Experts of a small language model: 14 layers.
Below are experts of layer 2 (counted from 0) of a mixture-of-experts language model. Rows are named router (the router's row for the expert), down (a neuron's output weights, with its number) and show model dimensions 0-223. Each number is 500 + 40 x the weight over its row's rms, rounded and kept within 0 to 999. Numbers have three digits each.
After each expert's rows: a language model's description of what the expert responds to. This comes from a sample of Wikipedia text that the model never trained on.

# expert 16
router:503505469523516522575483487510521539544439447550500453483559480421441499551508494586516445558458474498446535450486436491511465483434458492498542446545454533429514545527517523457489535547510503393466486526533568471517488490584523509480416521501445551473487522491539493448411413484495445514489514455492515551522514533530522494511430513571593543526443586469442504421569517521498524493552534497438505460523493560449545500462531519528545489519568491478470499497508447516525444493382547530512568518513491495477499446476532519483478507520499445494411512479568473454492524500431538516489495497454551478498503476527482445541427560532542487488507478418524499443503448442472485527501
down1:383501484496462468474544510576502539536462510580554484484470451462486505469505546538452425464488441475538462558531548489493456440519421510475487495467480525451453517583535446524502538533433522461408515512523458589534484498507435501469559521502538554440497453457476507511433455554560421421447515443451562512498465446488496452525439556479548536502477436493498433478480524546545453542468512511487545494489454512477515470491502487505539507540569463480412500481501513501403494495535466477494545518475598522517517465519515524533516494462500541464464439442457545613515501471520529488494526537482501553565504508514437524559577516519527476483508524457547454495502510429514482484546
down2:519475561564549489569477422470548525483470510510492459526540508474521469530565571544473515517461487446466470482542434521551524537510479548505556501513513515415484477504534499421538509493482531510459558504440495448476477446476523457512507503550531500495535540436532520437457475476570456523480446523473499501473519517497617557459426491465446455549522539525551533456576411440557441454531466495517496488490531469514493466473524445501623505459500548499540479490479467499517481531510401548480453471495518533454511490561570523489484512552488477469469583403503455534514487509486478517481486522430531513526453489455533429567572493505496447471468499565432490524483412427460538532489
down3:503500541577512596575482468450502440541496584502481491555500523568544467470472545479516475518443475510569512540453520522505529416550507546500541481507561559551580535501577504471446436489522459474494534448475464511532485487475525494493511493521452486533486469510536468623460448439523427490471444450534515463439451574455450553491476530475571492492523498447491479488469477444550483514550461564542484493495454470491551461472503502531505439480488574520601472523511490471548521443496499439450532522448477514472482548498489519590506525446524540491459500460473497454482407572547452507558528480473479490474478500481434568412490484511473496497573465479541456548501527525524481449448
down4:489464511505527552501526458516558531549422507550526452553483543532528479524459582497461467559532490511482538484474459476561444546467571532595553462487533519435494518506560445476579499469521605500452531464529526531503538483489525423549521482460500510480544516527472468431488484468509480495490486480524480507523464481525436525467480554511534539540487386460461436463500469505507476488465530480507503526438502516506512507512451524545519447502445469507510577453558510538508550539465465524540470486511554482467603517483489525507506452511530481504407467435499539529408529457504544570525476518524464462448571606495495479522519557532565585543441542417503489530483542412462468444519
Pronouns and table cells. Subject pronouns opening a clause (he, she, we, they, I), "the", and table pipe separators and name starts in tables.

# expert 20
router:412429462456489492538459478499460471493435425408489528523509449494504545498503498505522475563566525436455559488499537542500504507524531476531485572461478522434441546451509497519506499580533470520509577528457501496512537455474516556511466432433570498508502540553506450562513481471529515493455498511500477461472499434498537469583501451531505541516510447449515531474487422505441495517507558454483462568453406498522492486557499495550482501480505544495614527525537481497472525525475461495499492494520526526522563508554472509537507514446485512491511483522470506365574383426495548473572521587493480541578530551525443469540507439451476575529504435468497503494518453527491487489483
down21:441500507479460495571463556512506523545555546516434464542540431522561492460506528547419498543543459510516404478489460524498493496506468483471431523517444557546501479521456490501432513429489524488541426416489487389486535525532576562555452526535500501548537521446534537429568545502513542543530547554470530505563585519515466473476491540562466503564545425492504490462511522494472476436557475527484536488507513547527466535454500577481489549473463543475487594482556463463490491524527456498534556521459480517484533527480510478511496569492534499557528486449508483534518483591496506475446548550435475438555405528510483434431510548530478497519481417459519494563516502477485503522511
down22:466504404572525464515490492514455475476469522380493443476503511536445451505474473557557557534500566498513542571579457492481458400515553494493499439485496499493468475586468477442415455553525534491497469483532470490545489443390515502481535473526467523477460543536488466446436413450484528524503544483526464464526453463519497443506447462450488571523507531482541416511457436485465490554514481498502487423496528496469431515526471559492506467539510590482524483525490473577429498480496475461460384533516525548511504437529499536480503545502476507460469470464463399521456546485474501470503482484504544533519514472497458541503529493461525493568527537533521526525480452508561507501400
down23:518500485525411503490530497490480452490551515500459478500516548484465541513463561440429566510476523473543471524390439502504495466567503515439537434501448520484583484416481460544514497451502494444621499406548506502496526498504439507453463482467437516543571488473525525457554495522490524537489466423480525512517460531547505529460454547527504457538483614483504459486469506446528525571534458480484551461405482526469522540444474505538487484540490419528516458504479551463496508509487466494497518549461505508533491486499535539564480465594458492541484502482550447502527523461568546500600468516508461465402481444560447586477465540483441519462469527499491526527551474525540468537522
down24:589561526536519491504531450546520461481576485533464458545570494504571462541518570514531485510438523474475485465489507559428495455496438480520542493558506523457484487480482464501506540483543459589536504435455504503543487490413519564493475535492483554504547481420410525472493474506622558522539519522538487586491446492536512520467388529513474488489511502555458494464526490508585495518459540523606540516435421515469455465558470544526510579533527501465521494451523454521525579515494466471486479565507446467496489564513543470500548527466450475557612497468487507474503476483534484485500522533433516527531528480451543539546449518475562496557540525502505538536480429498522507466511
Place words, digits. Geographic labels like Location, County, district, city, Road, Park in infoboxes, plus digits in dates, budgets and figures.

# expert 48
router:495467458450477496536463500467463484513429438457550518507466488505460543498546537514485519520419497521515500451508491551475481442515519464475412513530442539494463526453536468536582517478451475437545509512482542517535469498499472475514500451457480497441510473441497483483515404496466508555510520549544482576467512507583539527499480512488468473533576516552530489456455447512502518565566544424479522583511496494507567464554523472518508494476484548509557426524501478500458383451444468487459535486504443521526520491431476539422528442513526432528488579524490463477494473475465567459466479560418444536434486430508497456434552529546485486483570529465464462461520524494486503622581
down1:473407517465503510425517454478495517443445497524497512486539511596516536484538479553474504453515520493473484507524547569455500476493518470452508519541506544432514487528563499510508469503541412497542442532511458584554473471511430521502508506475434580486489454448541541537530493490506475466507419439552526484543497456476490510567453509528463553496509454529506526443483489512549455468491516537502543485480505504531535527519478432467425478489468494498503543528546498454496450439514495490469520560469532569520564415530403482531474442534507496542489501415412498527456532544502482552495508557486473552519534552566449547441541413429444496457527482466591438596492471500561470436546
down2:420623470527537529489465524495531512463443518528575547453411528465519493494522424515531557503480492477495542543533548507490501461498528517479479535509483480427499438491534479497444465455533521523453476472581494507487525495523428591481506472510481521523431554462468435525475459528531497530467505422513467523490511563539452521507474400512494500496580456542514529407568533460505521547513387490543487533474435519412511472485498479544526555453464517548483441488487446529482486531483503587509559481415425500556535544480464438494475523528488505440485438562482513483448417513511506452513461546455501529507476525492456492527475444454551515509534456572449538513520503500466454440491
down3:480543482531478452539432429462506501485526446591481536590529500376488498478487493572495510500550508444517470487543540463507445498466492516468497459531496542441515586512511487454533521481524594511465459487529485520503516486471525496470509524434419498414467467481485483508505467546449500543486478501545504510455562487494509430502537540508562537488539501396543456445564437479476598492510507487539558399456487588546534463513424579472499485503476497500521564444508520515490515417441452550487431516458482475434509516526538515509472479487509526467511491459478537555501502407566463534546455539485531515547521511504472547501551431593546492546500476529481531539546486501447502516494
down4:540480506493508520495468522513503494479476545505545460495620489524465534465498537431518494465498554464428516511457491508398449599446405491465474531477465582470456480514460442465541503493511580524477474507538523535461526500470492550506583537475490563464519436477495534538426557494487510433455454449528463465490412480538439579490406538483474441513566501540496527431512489436479488521405482457456494436572505457485479448503531491498475508489504499545562519447580511513451529493558499552495501516521463467514447492449518453501543474472519485509612484519546467498470539524504485525487490581482434502454494516520502510576439463484491444526522547528535488508506539577481469451458
Name endings, taxonomy lists. Final syllables of species and personal names in taxonomic lists, like -ina, -ana, -via, plus infobox labels Country and digits.

# expert 4
router:489456602432509509560473502540451564529449455409539489565473432508481441494482561483510495436520433475448551480535483559539410543465523474565505526428472493517539546490466471472474496498492479446525541490540571502527487429551531511485429494459511443467516457542528534560501451525492548527466559549587499468491481521524541513415491467491491464532514507467507516463464467461527508518528498459503447498514534467509521483573529521506524551474489477562493542562458453561459491498503517520526447526558435449507514438532483538567497451490455447559526493477503561472533446451467546445489455453483504494495513560452487590500494462531469535514486536495392555485461503539462388498568
down0:480495533475535507460472558480514559484486436451522492488540471511545425460526463491513466473498442589496533469516463474477462389504516505540447463534518494478518531500521450569440565476388519567564507471477446445530520517506482564474537527506442518512556470493497535497523533504504474487442551433483515432486556492487460472502416507502482507585474459541472467524475556496517478529553492428561456493540533511574433492569451514565514467403489524511480566582485481402491508526490504493467410475551479486485531545505509496496497455465471493405490528478482574514512514473488508411434495508482462499531460499511545530477546436527489456440555464468497442437456506487503569564464
down1:472548471383484466369515586480462537500538557552484509527447439506551471519519582482515485434549508498543529503500512495448486482487476470530506527454532511531435537420544514455520506585511510538411481503491513541498566563482460467465537420477506503549471490527550545508491533521507438505464512518474459492555522541476502485582529549481478507483499458510578519501512423466516506544502514469523561533488469556518496533560500424523485465457476566583517467544487520503474525411533498444510440505433539488470510463529480524507514556529541526569485489495532524531482426521563469517528547533498512447491572466504498561447545456483580516550519505545470578429410496550499497529531
down2:531545494440522475481514495482487515481559520526471499478563436452468483422539435462508544537494532460496485485512493453516418607531492474506497546439482551532456501494572466512480548492495422493506324532544464478503475552454473466462533501576495504574513468525492552489486445470486447435497557552516513500474468545498532524437512473516529506434415526501473470470477544505468532502490480493538509475425508480460440491508458515389545472521484512475486518444549509544477478515481471501517524530455441501527528483428449483488452492493513505624467474469484553534540518456468451445485508507541471437413523521450517491478543480560393465444497506476516511519484476482406495527439
down3:567499465529468620504523468496476526597454471561554477521476518540554429497503508540474522544516457491479470499497491556524465511550526531475510478489464461496498564421541465497498524539469520591527481520474466473521488507484452569534523473464500510449509490503518490540469504447518493462557563454532482443477520532542510512509493510550449436510444412508508459451467515577439456493521526547524558590466525476489461589538605539477496391503528490552575546502500439535529473537461556463594477445567424545506554553474464466521550532506534463511514466467437490501486500485474495446485509464579512473530428510497521560499513484507560475493477506481533525503486543460598438530528
Be/re/pre and digits. Forms of be (be, been, being, was), the word-pieces re, pre, me at word start, and later digits inside years and dates, like 199-6.

# expert 7
router:470505487522499436540465501467488465465512415478446516573436457356525504460489525473545477487536476456421522543535460480516476549416552500506543461433420527464531514490475424546493499575506425448510500468499575521482532494490484525483491508382537494538442540517531502534421523531486451526500520477520457465423471545474544494443509496466533552552446400428438492494531517501470562523532584504491477469529482525442523528512482520558577500443566460485508507518478426545539444497448569524481514468489472524426508500540509519512522463496480470472462512528476478497506475532515479537570465467452510443506547521525513547530450519548441482468555481466512533537506510506497549498596
down2:449499497480496454478444524497469500478467492568483501487492491535423471526531609508495572451508501535516515424511422492513504472481462584473516487541475482508556510519519497434501470484482515476578555478471524495490552544479465517532513450461479401450491403516396497477601529459523529510540479555479452524505435474562427499478477500470510539512495413488509465580511459508409557556468487443515541507529466510444494527504514507537439472471497540508562519548555491506475454512530510420437597447472510424497563494516560440550485493447475502573517517510504455428529455485482527491477521519511528562583479539480520517536546451520516526484521600454494524435531483487477474455479
down3:539549425467513511552541501492516468531559482491502557477498593511510534509507492495549544450590454488522471527486468529489389513526458481444534449507536511534522594487493542488494555504507484526449512485458518458538529559467606471532559547517464561531559483501477518487490522465512507545541518410466484509503562525520574455509488526507480481574398533515466428506544427489522524520437548492507487486511546549593485528479495531521555479533519475482477488535542518479522502523481467484510517458526515486475539475483551481511537525453517504413561471490501508506495491526568447529521464454531427507547514520601547538455441439536495397532420432515507448489605488541528509564438
down4:501406540502448534509506490506481472484556498542510504478550540490487478483524559473494419490502408508623511514493476448493513456501508486477427516573526598531466470493462509465473536500522551493525456450508533441489387493497546495495460477451456511508464509541442518460525558519571530500507496506523533520523436481524507495439537489552505530542539500471507532469524528434484546417546472519459509471512514499517592490492542515573463459481384538541506431441506557460498476403486381485460484395517589525530473463454466535511431504538504569523489478485555574525468499534485490484538495554502500512579502473513536501526535442472520493495531525480547525562509478561472469483460
down5:525473457525495486601503519552499479522460516465534473534518494502534473478475459494493527566520508515446537540491452472489475481598471460469482530474534498478467455506482558566555459488556532542462517522432448440501571565478490484501530450518476503483488487551518545486539490471485494473471508527405543542508514501401469549476528579510481482452530553477486424507500535568537455445488426541579455504454550467394493515451540433499526512519501462566505458539437485489500518525492523472575538501570513482531524416484486479568496511506544503498603590437561476512462465512486521541429555477517562508476575539537507463522446469468456473537495562501498534605523521502528569543519
Digits and pronouns. Single digits inside numbers, dates and table cells, plus third-person pronouns he, his, him, her, and the word piece Fa.

# expert 22
router:588541454535558462488532517505476504492521495478460481458484484419472519482573516508482479526553511453473453504476494569456523505379509459575473524464513500545538545498488492449460562546492451445462537520486432506406461490485552484569437561486456456510493472459499541437441565548542508526483551533403441452538486513458500510500459484563480559571490487503427529500532563551464452512462453496453477509517453546493451474483486524475490585467474508477527506452565529538508471507550539454490498517533526469494386484563536528550540501471509548502482439538557512473504550555448514529485488542453513507510530544467548516523503541488466597523559557552450432462496445437536505500505
down1:537495455475522533533471482498470496496495467571582564514467496499574512488557500531535501521453554472544472487445533519590551602445428471571576536482463546542468576549481459541478460512581524548469454535560493555530503554584503503634488499484527474516465478520493508481468516508425474502520482568523444527513543506482542532531483565560520541432416435568433452439488487484541538535490456498571493529552456491470473515525520467522479557557496453478458501530476487445506523438468558488513476512475501499438561440512468479520529491494463478503448468520519459489531519503568550541442464542513482475516500467421487492532523584470503555518504537440481421478498501497554502491518
down2:580476511460475529503519512565478469508478504571479527518545455509491520480490513486533503494433479505514488531538514538488495439572559463474564498530480408513542495425566458476497608411480459491559467515518578481477492490530473513495527476471555529491492508574499529534549508458509529429564443545525493500564452510534563452539519513503531416546527447505545461481539579478549536447507566521531532571497502527481521495544502492533549428516507487473521498532511565527549446584424435512484538540523523611422468506522490464457497555526481533465467506503467446448509531453500555555522499481521502550516466458457523511408539554465541546499475452399495529503504558443497445476528
down3:515502504464486523508445523456531461519545595487485537555498538499538482532571494567425513473454513505564531533461510507574452461539485509510520487532497482525524419544476465581444381468477515573466509497418483515510515521501477461491557506399545449443545484479546526529473489458511529590479533481513569493536495510558503475536378427504540424488477493529500504501499477526516512485454500487459512490449573468456507507514441540488546452564533446531473496476501461406548548482493495579528449543520511506470507455514487580474491529539574467462489534420459534486502492551511509525424518452500485463538499454463492515455522469568446448564538518459588538500469482544478536472532
down4:453503521519460421451455482517573488517575489465480600515537476456596560486543500435515482614472501534466522478503559494481528476510504510444504531539480554494552505545513479580527459534512515486478524452571492511501541470494526477470453531459444554460476471429479509486474483592552461472462469467581485468549536523485557431478543476484553510512495570519446573532493457566572459482577480516508549472523432520522435495480434511487469539528522556481490479487463530549507514523547545492470536422606470451464472531520495479483550500499499496551496515623455533455476511490405551479507468526540523469535541508471404494485425488481499516494469475514508500522495491459441476492538
Mid-word name fragments. Consonant pieces inside rare names and words, such as tr in Shatrughna, Pyotr, patristic, plus single capitals like N, D, T.

# expert 61
router:498462432451531498519495563478476439474499522491444528521539523505451542481493481487565511533428546436447519592479463498531507491533504416468532576485516479480459450438491512517507513522536506402506454505503589449437472546481518532460496410554479474451477564505529570456497576468455537454478421461444510564551521513554500473476459449435479498521525468524549503497508471487518460470541492498487521481502529534485472567558481395443467518529446512445503529465540526493487458444462469560514453600508489515521470506458406475597490510505491537544455459526497488497454502533474566601463449505468547474488514582465506526538465533525509547484558430513441517534547480514503475473475
down1:501573487519464428446491506586446476486491516496503530500508472481495479477457540494574575530588534530520485471519517512538469534509549543501546471432465436520451512527465500527517524563581517583412498488506491506496539529464544500439501492471583506522471543494444475490521528494491531481540487544480517448484516531442484523518500558503585479521523483495501467478452498537479564562456505496536479520487433564523507463443549537572462533523366471536465507561524487535535495456467495461502530536453485458547502504466546549475594510514505462469475458441414470453505504516506620503474463521552464507443498481490445435468480535516506510516378463464470532478545484550450390466508
down2:559482402531497554476493487545403455527452503481488545498453476477499474543458423451536532497485478579495521425467559593459507453570542506470548495480541504533509493475534521503543616504482478439504430473507458538490539459542490448554547484579489549530456471505496517477552464492485474473519581464526502482519464403526524509508506394455517498534463498508509593413493489503463452487455470538523551418492446500504499451522519509487477517516526473507528519539470520543517510525537463531500499462513485509491547519494475507528571495528498543531544555540476498535446539484505503472528445477517498505508444572506428501523493519396555462504485534543554559530569595424514550545423
down3:549546550470529399568515513473517506526512561556486436542489491483451526523423469475480567496469467529467496544499551501524513505531464529491491511535458466418466494466521507492422429536478443480555468529485531475495507500455513522438592523499511526534521518538528482525509521526500503577506548522526496482528522545521404532482518535501513579516509483428505507465473455559482509500447481521449453515575451494523500503523562477548509572464571444519465529510589508556503470499505509480489517530538556513443487597547499501490568591499482413481456489402597475524527490452487500501530407547482485510527541475485541534509581502519519563517534521472407511524541546429528414529449
down4:472520433468485480495545511501534515455444500496532506532454539448532485506593417459489523536494504541530571557539475414417505479485428494424507524467456516554520567545551498482473486479511514493535494556480461503463494507492499520542473521530532435464553456554575454511494418493439468417534548592546539567443456521553505507469460592474540517537577499539507480514494447488429554532504554457485490474477491579501463515524528509570543460498409487540582489522514549499492531577433482462447524489520526520520462506511506588516486472533482515500525549450543526545518488497592508459459497490474464527525518586530448508500553505535453486496424465424521539483484472534507552482530
Sentence-closing punctuation. Sentence-ending periods, line breaks, closing parentheses, quotes and brackets, e.g. Win!", (D), ending sentences, titles and table cells.

# expert 9
router:479504530514544487523481535512542441454481486554490506479459406481460496499451465510493447535517423486502553530488465484487489496455509582466399484484420413487544497469516488475546494498544457438528549461499535489551515551539498472490431511515512524557515444515554491489443444495461526429558508548624497549454484586480488486488498477464461517540503550504488477536530492559518556554530470519450536506539461506459495564498480486553467614447500519483584499575459530575510492484453534495577543504488460487555414498501459453506455499443503469530502538465520455468517449479475514539513473452529557594422438544496505567485542485495478509475554477461419475494528551477473490482566
down1:438482464522475524561493493515482583394507569520571546555483503488496492437481492458501451580487527512454458541487501499597522481475497502514564523521409490421598550446509562521525528485488520494505419441503474506494482561511542505532538423508495473478456540488479507487434449489473476441460497527497498511486557454505517454495515522554490505486530535415515477536466497420488508599429474461490494490523508426505503529518564556486503565489501559574515447444445488512449563470505497508501459507507556443511479467500480494485458511546525560505483580459498423487459514521469493521463496464468502484471493502445440575446474400535527465526467494574511482467422441453506422544476
down2:519529496519524572573510455499566437564520502467528449564488524501484536588478442551501554452536449432499529499431431500515515541505494536479462462515513484538475458528484517532473500481522524451488536462474472516460456534561436511513479425516486537461450521520473444539569509488578556509491459464503540558547537515525476383486499481440494541528457445537610438457513513500443555639494505512463556440465486443484499446420470510423533531549502513512491526528552517495507588476489498508483474504478504495467507542515511531439468474513458482491480450522498505510377527427578562503445528448497476523506479515481542538497506490471477476509573534489574518486435490497515465516542
down3:469482528462571541451471521482497507516511512553538548526518527567502435520570495487486539466528529500525511498521492527502455570595551474541503433521499510420524553450451531563414450522514469483528516528525445522549508463550485475465517558480517454484518539480522501566526493452435531490436499452473529521550462494484488458547478422469528531480545473456499455532503504480463590449487500530470501471496496483467512585481489555535547507502510474482438537516529520525489518511481536462426477401395559461472464441552533514511528528432517468470531591431563525490442579449439419550436463476495566545519411526474452512523508527533519472501480538433508531572554507512500505438457
down4:480528504481488463490460519476453507469514447520439496506482476470465519483524455442537563467580416483473512525486514487558510539534453510467497539534548455494518527513477430459507440475500520477548465524507452445535572532548509458484592452525557526571536488473369529577531486558424493463462495527542512458490504499520487550532539498517490473537443525545539469505506511576487549436558459512461513451537477498603517453483528512516509568511445545493508487513494489463526489523522486446592473445464509502497445565470500468567503500479500468438525565560568555497454550511492532513533586450493503506592519532575547497497511480412505569527551535462395503501596503501516491495482
Mid-word fragments, table pipes. Table pipe separators, commas, and syllable pieces inside foreign names and words, plus Japanese UTF-8 byte pieces, e.g. gra, do, per.

# expert 57
router:576485480471417518528568472543521483424506457485467521479498491465488499501516589490525496518534486583514463510498437512572506511522566546462533495468455462530452600528506509492538500498513450461540583467477531453541538498538471451501519412474549469585487483506565566525408483480449495521474553539537470494397445543438513528483466501557516502480517523548475503482562425511492470523514528526456528524549524462438502494617523493486546514462526454546539436444572559500518506596491461458450549492489498461508445518568526449518471459460524525529505519467523458448519510503535564530498527456445413520507531512487501479501489544525536525508481462475531472467498491452389493494421
down0:511562468539418503406611565504539450485542504514515468481550470461431432445452510496488431467513487523501461497491474435485517583440495469471513569463565507543561558417504460511559495418554509483480525470599555477485471570538473456505486504469517578506525541479444525478532503521448510478523463523447443467513513526476471476514484451532513506526515492442540479531496490474479541485494559515546497481563553471448430500450528525465582512514507522487502513544503432531543546414525475524440523491542524477491480516502482512511543458518530513428550460496469505499429525388562526493483470470557543553445493420491561501480514495454498533539450486497526511430544544458458424517485
down1:503490492481480460492449473521537515533511530494473501534505469551455558498477483537515481495550544442483449494482543432424524576489499516519478457487516517501459466503490529480554437530506461565480506502489507484505427466491591541508530520601485467472534444524436506519593487498566509465429501480436525412475507506492444569529430557509538552570475480488495472486549526511503491519554495562472583485450533529395520508454591532577475518479463439514507472505464528508555550505496503602537393518508531529500454484479475546547515514508475447443524443485536547561460548541542504486547458471514508563442516483476510488435509467531498518471456453476561431487520538529513518422391
down2:582517585486513533468477507549534489464513544466544523492474556582485542506517555428502578467504604540496474379490530526469534490580474536479536491527458516542557474501481518480504452399546539434469465440459495527472504484567519527426493574571451463439460555508438527438525577464521482535512506532483545491479471529496514476509443483527479500460415503506527461497517485481523504490498458492520571547562520502511544456418501529502515479480629518521500522527450456466525500542535485547438557499411490497573551537557564554482574490506539522502453536469471497462432481478492492509469513523450495441472486493492490439519473502538527512471507462457472567520566473486467461498492
down3:459508521537490525465551521460526504531503506466524552517412415486499546529531541435438474538482550498494542512483509515438492474432515535538465505503492520491557448471522555421437583499466460381529525516516491496486431508505531474496469500481430479552504548470483500428586563554523553562525447465465471529515494463491489531488452539412543455536483526489502568521542494535483457498471510408490506513515486463473565462480523495497463480481478475499504452465455465459500493499424510513610488546436536487487462463451447532541476481433479470515550558471487490511446447521516457505540486530498576460579471520529513487484420453574483495435523441511497452509496497554607475559589
Word-start syllables, co. Opening syllables of lowercase or capitalized words, especially co, to, not, ex, e.g. co-produced, cool, Coal, prosecutors.

# expert 50
router:495516469525459501522478555527463438561508437525469513571497454441518473476460485447464520513544487512486523494487450561467490533531480559604521519524396454460498581518476454534560555540553520462543446458561585496454457526487455511512448482460516491498505458470499432524503432540446480438416490565505510489437460537518508441483532497496516585484533502456449458567526500508479464484511628471438537404465494524494543516546534537513512579541479486524539407495499500545508512474510473455480553488519475506469508452433555539546550481531510473552460502524543524462484420494522503492505503552490473487501554519502473556465480437572447577505532453427460534493475514525489502483562
down0:505535409558489588473556407473518498431442514456492484415599498441504500457477477572498490537483467469469546511480492446482497491524418499512506504483462528537467453502536508523454559548529497524446506489489523417514504469423541457452426524482496538537445523505435479422490534529476538523476433447476469515542545506532522481539511488510585468383544545537481500505517547453521510463435539421516488513449495497537437522541555575536466462547588473420494565474520452484510475493515458480479480458470481495531437531509522454452446530500544593458444499607478524470506450496516478495492509506476471520534485548523489511505481481503444551470517510513513481456529467489398496543489
down1:562574430489533536534499479512462459484549509448512523521487550527480475583583473489524521502486510500542567485440489457453539501415535475509516480531538472505531476495550449514459444472433518469525468500484489468479473549518492430523449400508503518527528481494550479474448499504536449550522468522510530458498524515465437596527484479453529557555394459511541514581496533485491525576489494464558491527510489518486480517495440506503468444552497447559536474574430465560545493554490455464484521490564456502550457589509475535515507459490512470501538504498481477524512409590565491421402483430492519517513464511492505489420438466548418522520510559497552479576454487467474557515514
down2:567482446457519513437518508505476534505545497548464508461461502573514499516455426523534453454534556473518466492565463470547570560555504416467407470500505522493519539430553522423512420536482481514492475499538503437503497450474513544541480450394491454507467472515440572483477506515497593473512471461469525498540557534468507453480501490488524482424516506498569485462561531507491495470478496533538459476434458473498558475495528486499550450504513413516517414477517554478591485511519468528560584582467525501544394486494458469516551427547536497516505406474481532476473505516464489507439547488449469434462527522469501440548458508526521538507510494499467497477435534485462440424488
down3:616501461470461510501461524497490544518519499492517524516580491487493509491438508497519467467548486480514440478532438504470540549541513448537480512464501567513505522482529502535477478428418577504462516608437451509472508545511486490498476516508533488488455464502503529446450442504533518549510545535473479465556478560554515529463475546493491553438505450431485569453421402620442492456496490469526571559479474545465500521478538453570570518501476543496524471501492515470500482514527482518515510506498435513491486494448493487430511503430489513518536418501575509559551473456486485422478503464467557545444438418494483528508472444465539455454453550441566423473565499476497539530420
Month names, spaces. Month names after in, pipes or dates, plus spaces, line breaks and sentence-opening In in prose and lists.

# expert 52
router:476500567480540456581482449534500521457542470484498515431547486461504443495572498490507591557529547379464492488455468501532446544543455492505528548505547526576517516536518487501462520542486472494469525483501428496512549488422540538485553487467457521475479476535538470575456461485581551481519541471521554554491546479504477548581552473529576532479496565500548494495468519429491469469461477434463475468502493556424590529468497495487507528512494434443462461485463484473534410391510502466543520491512449524478516467543447453531494514445530490498510443512507471489481487438500561568526479495504500450413497517500546504475565542516506590524524470485504511458515566474382533539492
down0:466554471505514480457563483447509477478492488521488522440501541559504504461481474497550511490570480473430498516476520449495501529468517519432464492549495526511526401526489507502481524530429421630474569551391513510563478461517508529573518529521499477534476519454559523400534484535487460465496489424577488553506512547491426538493449563518498440527533481471524529566453529548523536466469505511496496544431536484558580433547452511497524481525511461532509517497527484515419486564465477466497559552473529498485500514481551481546516426501471532546512440526541532516426476490450459563496466493418574512491543476523544477519524456414485522531435454496522478524603509522518513509574
down1:489398485506475459433493484495536558498460450445527520520539506511470506549488437518507565580514479520491555578489486445486492478558520513479462537483502504519584531520548511517461482466491503523535555452606487496567464549500445417557499517547477515543539490526433501468462502506506500560520474463467513527540546461613416490459611571548446562483513527466495529541494480454526494449476489458460520493441475556585451452488475503473496481435469443498530453530479518421506516472573496485493477537480582493506520485498469458546565487534487433507469494548497500532485447528488456440515432468575525459509505559526566525591490481513417482560474508542451478501470489477515533543466
down2:496427482510483467518514464452475446429484528417482436474476500579499534518523478528522486517508517498530475528538439548455463444480507428516493545483513572538539439531543443414425504499523498474544483459466443547503485451456531472519468486512470546420571453502415525499518550507490478544555523526548449500464568503534488532503527500493471500458486493466568475429488491502504568559544498552515499510521439440546519506519562581486554490624446592569533531466447475468519477444550426497489438446577455444563510454489509553480496538472449490487565538499491472488464503482510457487425466534523526495582530521468486486436532487477529501530528519580557463495479530488441525495527
down3:501472461500513491456542508522457471481474492517552469587528517563512534552527541490532470526556517562482472501479471488462449508450505471503486450489485531453568519421525506535497431584477485460523519495491474500455457535534471459503516548492536494529569556546557543435392577474589471547553464537444447498517493491476493515496427481445562498548441505504500474560532434446460535542458429553542437473491491480488504480515551512492527500484484438470494487520489576538492448555566470546524489494491520559461465550526461569401534484405442501531500565545499474426518511538523462462481467515563543478537522433496538485428539475553494513471517562564477578499428539486495501546542
Plural s endings. Final plural s and es on nouns (massacres, protests, references, pounds), plus s pieces inside words and States after United.